Weights of a small mixture-of-experts language model, trained from scratch on English Wikipedia.
Size: 9 layers, width 512, vocabulary 15690, 253M parameters.
Experts: 8 picks a token, a softmax router.
Training: 1439M tokens, 6147 steps.
Below are experts of layer 4 (counted from 0) of a mixture-of-experts language model. Rows are named router (the router's row for the expert) and show model dimensions 256-383. Each number is 200 + 30 x the weight over its row's rms, rounded and kept within 0 to 999.
After each expert's rows: a language model's description of what the expert responds to; "comes after" lists some tokens at least twice as common just before its tokens as in all text. This comes from a sample of Wikipedia text that the model never trained on. Tokens count by the router's weight.

# expert 27
router,198,234,246,170,183,195,204,187,232,176,200,221,179,235,197,187,161,167,149,153,208,170,222,181,211,223,195,193,216,186,226,153,188,170,236,233,174,113,152,158,209,223,212,195,244,215,194,251,223,231,219,169,248,204,131,175,184,178,191,275,170,170,234,189,228,225,210,171,242,165,211,232,214,137,178,145,238,258,265,187,222,221,175,177,215,222,198,157,178,207,190,167,167,220,211,167,160,254,226,192,224,200,220,196,206,183,215,220,141,213,176,284,194,193,195,203,166,228,157,181,191,226,192,188,247,180,201,206
It responds to: Nouns naming governing bodies, places and organizations after the or a, such as government, state, Court, Council, police, University.
comes after: " the", " a", "'s", " The", " National", " Air"

# expert 25
router,189,221,191,191,241,197,190,157,204,225,214,191,233,191,194,200,142,189,187,211,147,211,160,213,178,158,201,183,201,210,182,192,254,195,168,220,260,197,229,275,213,219,224,214,170,213,209,216,184,187,216,178,215,205,162,185,239,219,252,153,231,244,196,252,166,178,230,165,226,206,134,166,199,203,204,233,184,185,219,179,227,208,215,112,231,215,207,192,261,227,226,190,176,172,194,206,236,179,199,131,200,240,182,214,178,252,197,161,195,159,195,222,204,251,156,172,184,233,220,197,205,182,154,151,233,233,210,203
It responds to: Bare space tokens just after a table pipe or semicolon, right before a number in sports league and election tables.
comes after: " |", ";", "|", ":", " /", "%;"

# expert 36
router,160,263,221,165,207,166,187,191,205,171,194,180,161,201,195,153,210,235,211,142,189,196,145,140,220,177,205,197,213,189,236,162,274,210,186,182,223,188,206,221,226,175,218,206,203,155,192,229,194,181,258,184,203,181,204,197,261,209,191,212,197,227,178,238,179,163,134,211,194,181,222,216,227,194,179,205,259,223,205,208,180,176,192,182,263,213,219,188,177,188,161,200,201,149,188,212,179,192,194,218,177,200,203,220,213,196,195,171,143,181,200,178,217,157,250,186,170,234,229,248,240,176,229,206,272,146,230,254
It responds to: Main verbs and participles after was, is or were, often in timelines, such as founded, built, established, published, succeeded.
comes after: " was", " is", ",", " are", " were", " also"

# expert 60
router,166,207,182,178,188,223,197,152,206,173,175,165,203,184,172,189,165,172,164,157,200,228,186,216,211,185,249,243,175,217,209,203,175,258,231,197,194,218,213,167,223,216,155,146,187,201,215,223,189,218,261,197,193,190,196,194,172,216,207,191,181,228,170,193,200,238,209,162,186,204,191,185,247,238,162,177,210,169,208,251,183,212,234,203,219,173,191,196,146,259,241,247,217,214,215,296,174,185,226,189,200,179,187,207,177,238,171,257,160,153,227,221,213,191,235,204,225,233,206,159,237,171,183,189,270,219,246,195
It responds to: Symbols and blank cells in tables, such as + and − signs, dashes, arrows, check marks, currency signs and spaces before numbers.
comes after: " |", ";", "N", " −", "1", "0"

# expert 52
router,208,249,254,140,203,226,211,214,231,194,179,185,187,165,195,201,202,198,179,142,180,211,164,218,197,188,242,157,203,229,214,194,207,216,158,234,221,232,268,203,223,200,210,161,209,166,218,215,177,131,230,195,236,170,167,210,236,194,246,210,183,201,199,233,196,163,165,195,188,219,215,171,187,197,236,175,208,175,191,183,202,208,185,218,198,171,225,172,182,195,192,173,139,198,211,221,165,195,215,190,239,190,205,168,238,220,194,166,185,184,194,203,172,198,199,169,163,213,228,153,240,135,166,208,213,133,236,178
It responds to: Closing parentheses after numbers, units and coordinate directions in infoboxes, such as °W, kg, metres; also some word endings.
comes after: "–", "20", "0", "2", "19", "00"

# expert 20
router,195,185,228,164,233,222,200,200,212,237,168,188,171,170,223,196,151,195,173,169,119,204,227,248,180,136,190,194,183,169,183,160,179,193,213,179,158,204,204,141,167,205,223,227,152,160,160,232,202,210,305,159,210,198,181,224,205,196,193,212,224,155,294,223,234,216,179,184,224,198,193,168,185,213,207,164,189,162,187,169,154,236,204,174,174,210,157,265,252,154,226,199,216,182,174,219,173,198,169,194,224,261,197,230,269,166,158,257,191,229,237,172,224,187,177,194,192,263,169,247,208,247,167,204,244,241,223,183
It responds to: Ordinals, numbers and league words in professional sports text, such as third-round pick, second consecutive season, league, NBA, basketball.
comes after: " the", " a", " his", " first", "'s", " an"

# expert 5
router,225,194,163,182,157,158,192,177,177,205,210,231,179,271,167,196,222,175,191,192,208,193,225,174,199,231,174,217,209,224,221,152,239,208,230,166,170,218,197,185,169,286,168,202,187,204,183,190,200,242,175,270,178,218,187,221,162,152,147,226,198,210,304,236,231,197,143,193,210,226,165,164,211,206,221,169,219,263,209,202,185,220,202,195,179,203,177,181,247,209,193,188,193,164,236,193,182,245,178,196,193,227,215,196,248,169,201,219,184,135,184,247,213,202,221,196,210,214,195,180,224,209,161,184,233,156,224,239
It responds to: First piece of a capitalized name, often a single capital letter or first name, in music, film and credit lists: U(2), Sher, Johnny.
comes after: ",", "-", " by", " The", ":", " and"

# expert 18
router,144,169,218,185,204,221,171,234,193,160,191,187,156,176,170,194,234,163,225,214,177,229,169,181,206,165,207,208,240,211,237,154,182,196,262,156,212,165,214,174,228,243,185,185,249,188,206,201,168,179,249,221,202,171,247,168,179,217,214,215,223,238,161,165,198,181,222,218,220,202,184,103,177,206,179,145,207,212,199,200,122,216,253,254,203,222,192,226,187,170,214,233,216,246,250,195,187,177,173,175,202,149,179,205,222,204,193,178,185,152,265,187,187,201,242,234,151,230,203,228,189,106,196,174,212,210,216,217
It responds to: Capitalized abbreviations in sports tables, such as country codes (USA, GER, MAR), positions (FW, DF) and club tags (FC, RC).
comes after: " |", ";", " B", "U", " A", " |\n"

# expert 0
router,190,246,144,202,266,233,215,186,174,179,178,250,194,182,177,219,172,239,155,180,207,164,176,167,222,185,208,155,209,171,160,205,137,196,222,275,197,238,221,174,204,162,242,267,202,243,200,179,191,149,211,212,219,218,182,139,167,153,196,182,168,196,159,180,210,185,120,246,210,158,156,168,170,220,198,180,190,165,213,190,160,150,194,188,229,207,204,242,250,235,180,222,182,215,222,179,176,199,197,187,204,172,195,218,198,286,180,188,227,162,178,209,178,194,168,232,217,188,228,211,200,149,255,233,211,199,137,155
It responds to: Pipe separators and percent signs after numbers in statistics tables, such as election results, sports stats and population figures (31.44 |, 0.49%, km).
comes after: ".", "%", "0", "5", "2", "1"

# expert 13
router,182,194,182,210,226,222,226,184,225,181,171,216,146,247,152,200,172,227,171,182,229,228,206,180,218,132,209,226,219,225,199,208,192,190,206,216,251,227,199,159,217,224,188,242,149,208,193,194,199,154,234,234,223,189,210,203,171,172,221,194,216,218,213,181,160,236,194,182,236,209,186,184,253,223,198,202,189,206,159,211,179,216,225,163,212,208,265,217,159,198,249,201,170,148,183,219,228,205,212,180,248,188,180,212,190,180,185,229,154,115,199,231,210,145,188,200,192,193,167,165,197,151,235,173,194,163,215,148
It responds to: Cell separators, numbers and column headers inside tables of election results, sports statistics and data, such as Votes, Apps, Goals, Pts.
comes after: " |", ";", "0", "–", " —;", "1"

# expert 33
router,180,215,228,227,202,202,191,181,229,154,184,214,171,175,249,167,163,199,262,202,254,175,154,150,204,173,166,196,216,211,253,190,153,201,237,177,203,175,184,221,204,204,190,218,195,207,218,164,250,226,243,200,217,189,193,190,210,220,220,179,179,210,213,243,223,244,176,203,204,186,222,195,177,195,198,219,221,170,203,250,216,179,169,169,250,200,233,232,236,239,201,251,261,258,174,224,180,131,209,218,175,236,207,193,217,248,174,175,150,177,196,165,172,180,187,209,168,229,278,262,184,159,260,237,246,218,198,222
It responds to: Adverbs like often, now, previously, roughly, plus pipe separators and years inside Wikipedia tables and register listings.
comes after: ",", "20", "19", " (", " is", "),"

# expert 46
router,226,199,197,210,218,168,216,206,224,239,222,229,192,205,189,204,210,189,233,177,199,191,223,219,203,206,171,213,231,189,210,244,216,227,208,228,195,176,170,166,211,151,210,160,206,192,219,158,216,196,216,192,255,206,171,223,236,254,207,197,174,200,173,206,145,236,168,211,232,224,135,215,176,194,192,184,207,227,231,176,231,177,168,218,192,283,192,149,158,182,270,231,238,205,203,190,214,196,227,200,167,144,208,181,160,182,238,175,249,260,131,234,177,223,181,207,223,177,248,219,171,174,215,196,222,157,203,186
It responds to: First digit pair of years, such as 19, 20, 18, after in, from or dashes; also spaces before dates, month names.
comes after: " ", " (", "–", " in", " In", " August"

# expert 42
router,232,226,124,241,203,198,210,195,263,208,208,255,209,164,204,153,145,177,228,199,196,184,201,226,197,268,154,219,217,219,232,234,149,172,173,182,169,192,245,247,226,269,220,194,166,192,191,219,238,137,197,204,205,214,196,230,208,182,302,200,224,215,175,127,173,182,227,192,181,165,199,187,209,167,191,250,161,152,194,213,235,234,141,209,253,202,184,214,199,233,210,203,237,254,205,181,233,193,166,184,185,226,145,179,203,194,214,234,213,178,207,173,238,206,174,257,278,162,190,215,144,215,256,176,192,194,197,216
It responds to: Opening parentheses, semicolons, born and year digits right after a person's name at the start of a biography, such as (born, ;, 19.
comes after: " (", " ", "born", "19", "18", " politician"

# expert 53
router,155,154,195,142,217,156,212,281,191,199,201,239,175,160,232,185,210,213,190,182,211,181,222,195,165,225,148,195,150,189,258,177,169,199,231,188,156,182,169,176,176,197,179,212,229,182,201,211,169,243,178,183,158,211,162,182,262,205,180,163,214,238,160,179,230,136,187,209,201,214,227,193,215,190,156,196,160,209,185,199,184,246,172,180,207,196,106,165,203,142,187,192,235,216,245,232,199,178,229,223,195,179,175,161,228,174,170,211,231,234,162,182,193,192,199,156,235,226,219,185,224,196,237,164,187,194,183,173
It responds to: Wikitable structure tokens: row ends, separator lines, header words like Team, No., Round, and leading numbers in cells.
comes after: "|", " ", " |", " No", " Notes", " Length"

# expert 56
router,218,168,164,209,173,184,195,175,177,223,186,227,234,171,166,204,166,247,211,190,177,174,271,225,240,221,198,184,187,204,202,184,230,215,226,189,161,193,146,155,147,199,197,128,187,198,211,124,159,220,149,223,175,197,239,225,168,151,200,187,235,237,254,208,265,220,211,166,252,185,229,233,155,218,178,185,256,261,152,227,218,231,196,210,229,181,218,230,194,221,188,208,186,169,174,233,202,210,198,208,156,174,230,224,243,185,200,300,197,159,216,187,206,223,146,175,231,221,207,240,210,155,203,229,190,196,180,169
It responds to: Articles, prepositions and determiners after a preposition in prose and quoted reviews, such as the, of, same, such, each.
comes after: " of", " in", " for", " to", " on", " with"

# expert 24
router,177,197,215,194,230,184,210,182,203,220,189,190,172,199,151,152,152,173,224,154,221,167,188,156,179,215,240,221,164,189,185,223,166,178,139,232,217,221,137,193,186,183,173,207,224,245,167,230,206,217,206,180,213,201,199,203,200,223,135,212,252,181,205,151,119,210,207,169,191,219,185,156,184,178,198,250,208,138,207,171,202,199,168,196,183,120,159,141,230,177,209,183,191,172,197,222,129,185,192,171,215,217,247,234,220,221,174,183,134,196,184,191,193,177,206,202,183,190,190,198,179,203,241,192,222,196,223,197
It responds to: Nouns naming a person's role or occupation in biographies, such as member, director, president, author, producer, engineer.
comes after: " a", " the", " and", " as", " an", "'s"

# expert 38
router,176,202,162,234,190,175,219,228,180,236,173,242,202,217,194,158,255,158,267,182,164,210,203,201,166,219,204,169,244,211,266,192,218,217,184,233,182,237,202,210,207,221,210,219,150,184,221,222,182,200,209,208,131,231,223,219,220,199,224,162,230,206,241,203,204,215,177,204,186,259,216,168,150,223,219,164,153,149,192,197,203,187,255,161,201,228,163,151,204,211,207,236,142,210,205,228,179,202,210,190,134,180,225,226,230,204,233,201,217,203,171,223,221,174,200,171,197,167,161,222,195,151,171,224,172,200,159,149
It responds to: Capital first letters of Slavic, Hungarian and other foreign names and places, often in lists or tables, such as Z in Załęż, J in Jastrzęb, Gy in Győr.
comes after: " |", ":", "-", "|", "K", ";"

# expert 63
router,208,183,201,213,178,206,212,237,216,230,197,202,196,144,204,243,165,232,177,111,171,178,222,218,176,117,202,161,210,168,196,189,153,107,186,195,204,140,204,205,195,186,164,215,216,160,222,168,225,117,219,228,204,246,170,142,236,257,229,191,210,176,202,165,196,201,168,223,215,219,186,156,175,203,242,223,171,227,180,183,145,197,259,214,219,167,207,228,190,207,153,175,179,223,145,184,190,222,217,170,200,175,199,179,225,214,211,179,238,199,242,203,265,212,222,195,165,224,248,180,257,153,146,188,196,216,167,192
It responds to: Field labels and separators in infoboxes and taxoboxes before a colon, such as Genus, Coordinates, Born, Died, Area code.
comes after: "-", "20", " •", ":", "19", "–"

# expert 55
router,218,204,180,197,194,168,180,169,280,202,188,216,187,233,190,191,177,216,246,172,237,200,241,123,189,177,180,204,210,175,224,199,202,236,165,193,122,257,177,168,222,175,200,192,162,186,228,224,218,187,237,157,222,162,219,224,231,238,217,226,219,203,141,211,153,198,145,173,203,141,209,139,231,169,197,274,225,243,203,211,196,210,178,177,190,194,199,206,189,173,213,223,266,262,214,149,182,156,213,191,161,219,250,216,262,191,204,211,227,187,195,152,169,226,163,195,163,194,213,207,153,202,191,162,214,179,223,191
It responds to: Words and punctuation right after == inside Wikipedia section headings, such as Early life, See also, Background, Honours.
comes after: "==", "===", "====", "See", " See", " life"

# expert 34
router,229,183,221,246,190,176,191,241,198,190,170,189,195,156,188,227,204,189,217,209,189,178,192,162,252,157,200,216,172,202,276,201,216,244,224,216,174,155,181,176,207,187,173,235,203,185,268,170,242,194,220,196,180,248,133,222,232,182,208,170,208,188,170,182,220,195,222,206,248,232,186,280,202,275,176,138,164,223,198,220,189,196,213,221,243,141,185,151,220,186,224,153,155,223,117,186,212,183,212,272,188,209,179,171,198,244,210,155,202,203,214,198,175,165,170,188,157,196,260,143,165,211,235,201,223,213,184,209
It responds to: Nouns and verbs about buildings and construction in architecture and heritage text, such as building, built, church, roof, house.
comes after: " the", " was", " a", " and", " The", " is"

# expert 44
router,227,251,201,240,200,226,177,193,234,179,195,206,190,214,215,172,168,207,160,179,200,243,211,216,198,133,215,240,186,241,170,192,255,207,165,205,212,228,197,196,205,217,175,235,181,206,157,260,169,194,217,192,208,192,231,195,168,184,241,176,192,250,212,230,201,190,249,202,207,180,212,187,201,206,214,234,246,186,189,254,164,192,225,194,216,222,272,212,185,206,212,216,144,208,175,210,203,187,182,178,235,214,213,233,148,185,197,187,194,135,154,200,176,168,183,240,177,192,220,146,208,126,180,232,233,202,221,165
It responds to: Pipe and semicolon separators between numeric cells in statistics tables, mostly after a digit or dash, such as 0 | 0 and 14; 13.
comes after: "0", " —", "1", " ", "2", " —;"

# expert 23
router,214,218,211,236,174,234,188,183,227,221,209,251,238,236,208,185,210,194,184,180,245,194,151,159,199,239,250,223,261,249,258,259,140,211,216,201,168,229,226,200,214,255,219,169,180,198,225,214,192,205,233,239,202,250,171,190,223,176,211,198,236,196,178,200,158,215,193,191,204,190,214,169,198,213,166,203,195,227,209,206,82,218,176,228,200,220,198,219,208,139,204,199,252,190,178,186,213,209,197,239,203,160,235,225,194,236,194,171,159,212,200,221,226,192,197,215,242,168,187,209,279,178,170,228,188,261,169,197
It responds to: Month names in dates, especially after Born: in infobox biographies and in table cells, like March 19, 12 September.
comes after: " |", " on", "|", ":", "1", "28"

# expert 8
router,176,197,213,142,163,207,219,218,215,201,211,143,195,128,197,206,176,275,210,233,176,233,185,200,159,218,211,243,212,170,212,257,123,200,182,182,178,197,249,239,214,200,252,199,227,196,217,193,141,184,221,266,187,161,230,180,173,201,189,200,204,160,214,223,213,200,200,247,250,182,125,142,227,208,191,204,180,110,208,163,177,226,183,259,196,194,250,166,272,174,209,211,188,211,188,206,186,181,174,203,235,242,182,213,200,221,249,177,257,238,182,179,233,231,225,245,215,175,201,182,185,182,191,255,187,218,157,179
It responds to: Pipe separators early in table rows, after a rank or row number and before a name, such as | 3 | Estudiantes, | 12 | Colchester.
comes after: " |\n", "1", "0", "2", "3", "5"

# expert 47
router,217,186,202,203,229,205,214,165,217,203,193,215,174,177,246,214,151,182,168,235,195,197,151,215,233,179,229,225,199,184,230,217,150,166,186,223,213,203,218,181,204,173,223,227,165,182,209,260,233,201,226,163,180,137,226,166,240,198,182,249,245,213,146,201,223,193,194,158,173,224,180,233,192,156,131,234,209,163,167,157,213,234,206,209,228,187,231,216,157,148,236,218,198,168,266,219,140,228,217,170,239,183,233,243,192,208,229,206,154,199,194,218,220,203,176,166,208,169,190,162,206,185,262,182,143,265,177,190
It responds to: Abstract measurement nouns like number, age, rate, price, size, usually after the and before of.
comes after: " the", " a", " are", " be", " is", " were"

# expert 58
router,246,242,229,173,270,208,212,203,147,173,231,198,167,247,217,243,180,260,180,209,130,255,249,190,217,157,211,213,189,185,216,173,264,180,166,171,164,233,221,188,198,202,267,216,214,175,180,168,177,207,209,214,176,163,192,192,187,226,194,208,226,225,282,237,161,154,203,180,195,239,208,167,175,240,197,229,154,210,208,175,191,223,245,196,254,225,193,182,265,168,199,175,183,150,278,165,172,201,157,196,204,184,173,205,155,154,184,211,242,201,221,228,238,176,211,233,190,232,169,221,188,252,206,188,240,221,251,159
It responds to: Past-tense career and event verbs after a subject in biographies and sports text, such as transferred, moved, took, announced, appointed.
comes after: " was", " to", " he", " He", " and", " were"

# expert 12
router,170,172,184,225,247,233,246,222,160,190,182,157,178,200,173,232,160,219,181,247,151,181,219,255,233,175,173,187,190,196,167,156,200,182,253,238,195,212,192,220,180,168,201,203,188,179,218,217,195,201,250,223,209,192,192,201,206,228,199,181,177,172,259,186,147,218,208,207,211,247,211,230,188,256,192,182,176,188,218,206,170,274,162,258,229,191,220,178,129,225,189,184,144,227,166,157,160,203,196,192,242,182,194,182,190,182,177,207,207,197,180,222,242,280,182,190,205,183,213,141,158,238,161,174,214,197,179,192
It responds to: Everyday concrete nouns and action verbs in narrative prose, such as ship, fire, water, knife, gunshot, spray, export.
comes after: " to", " a", " the", " b", " d", " w"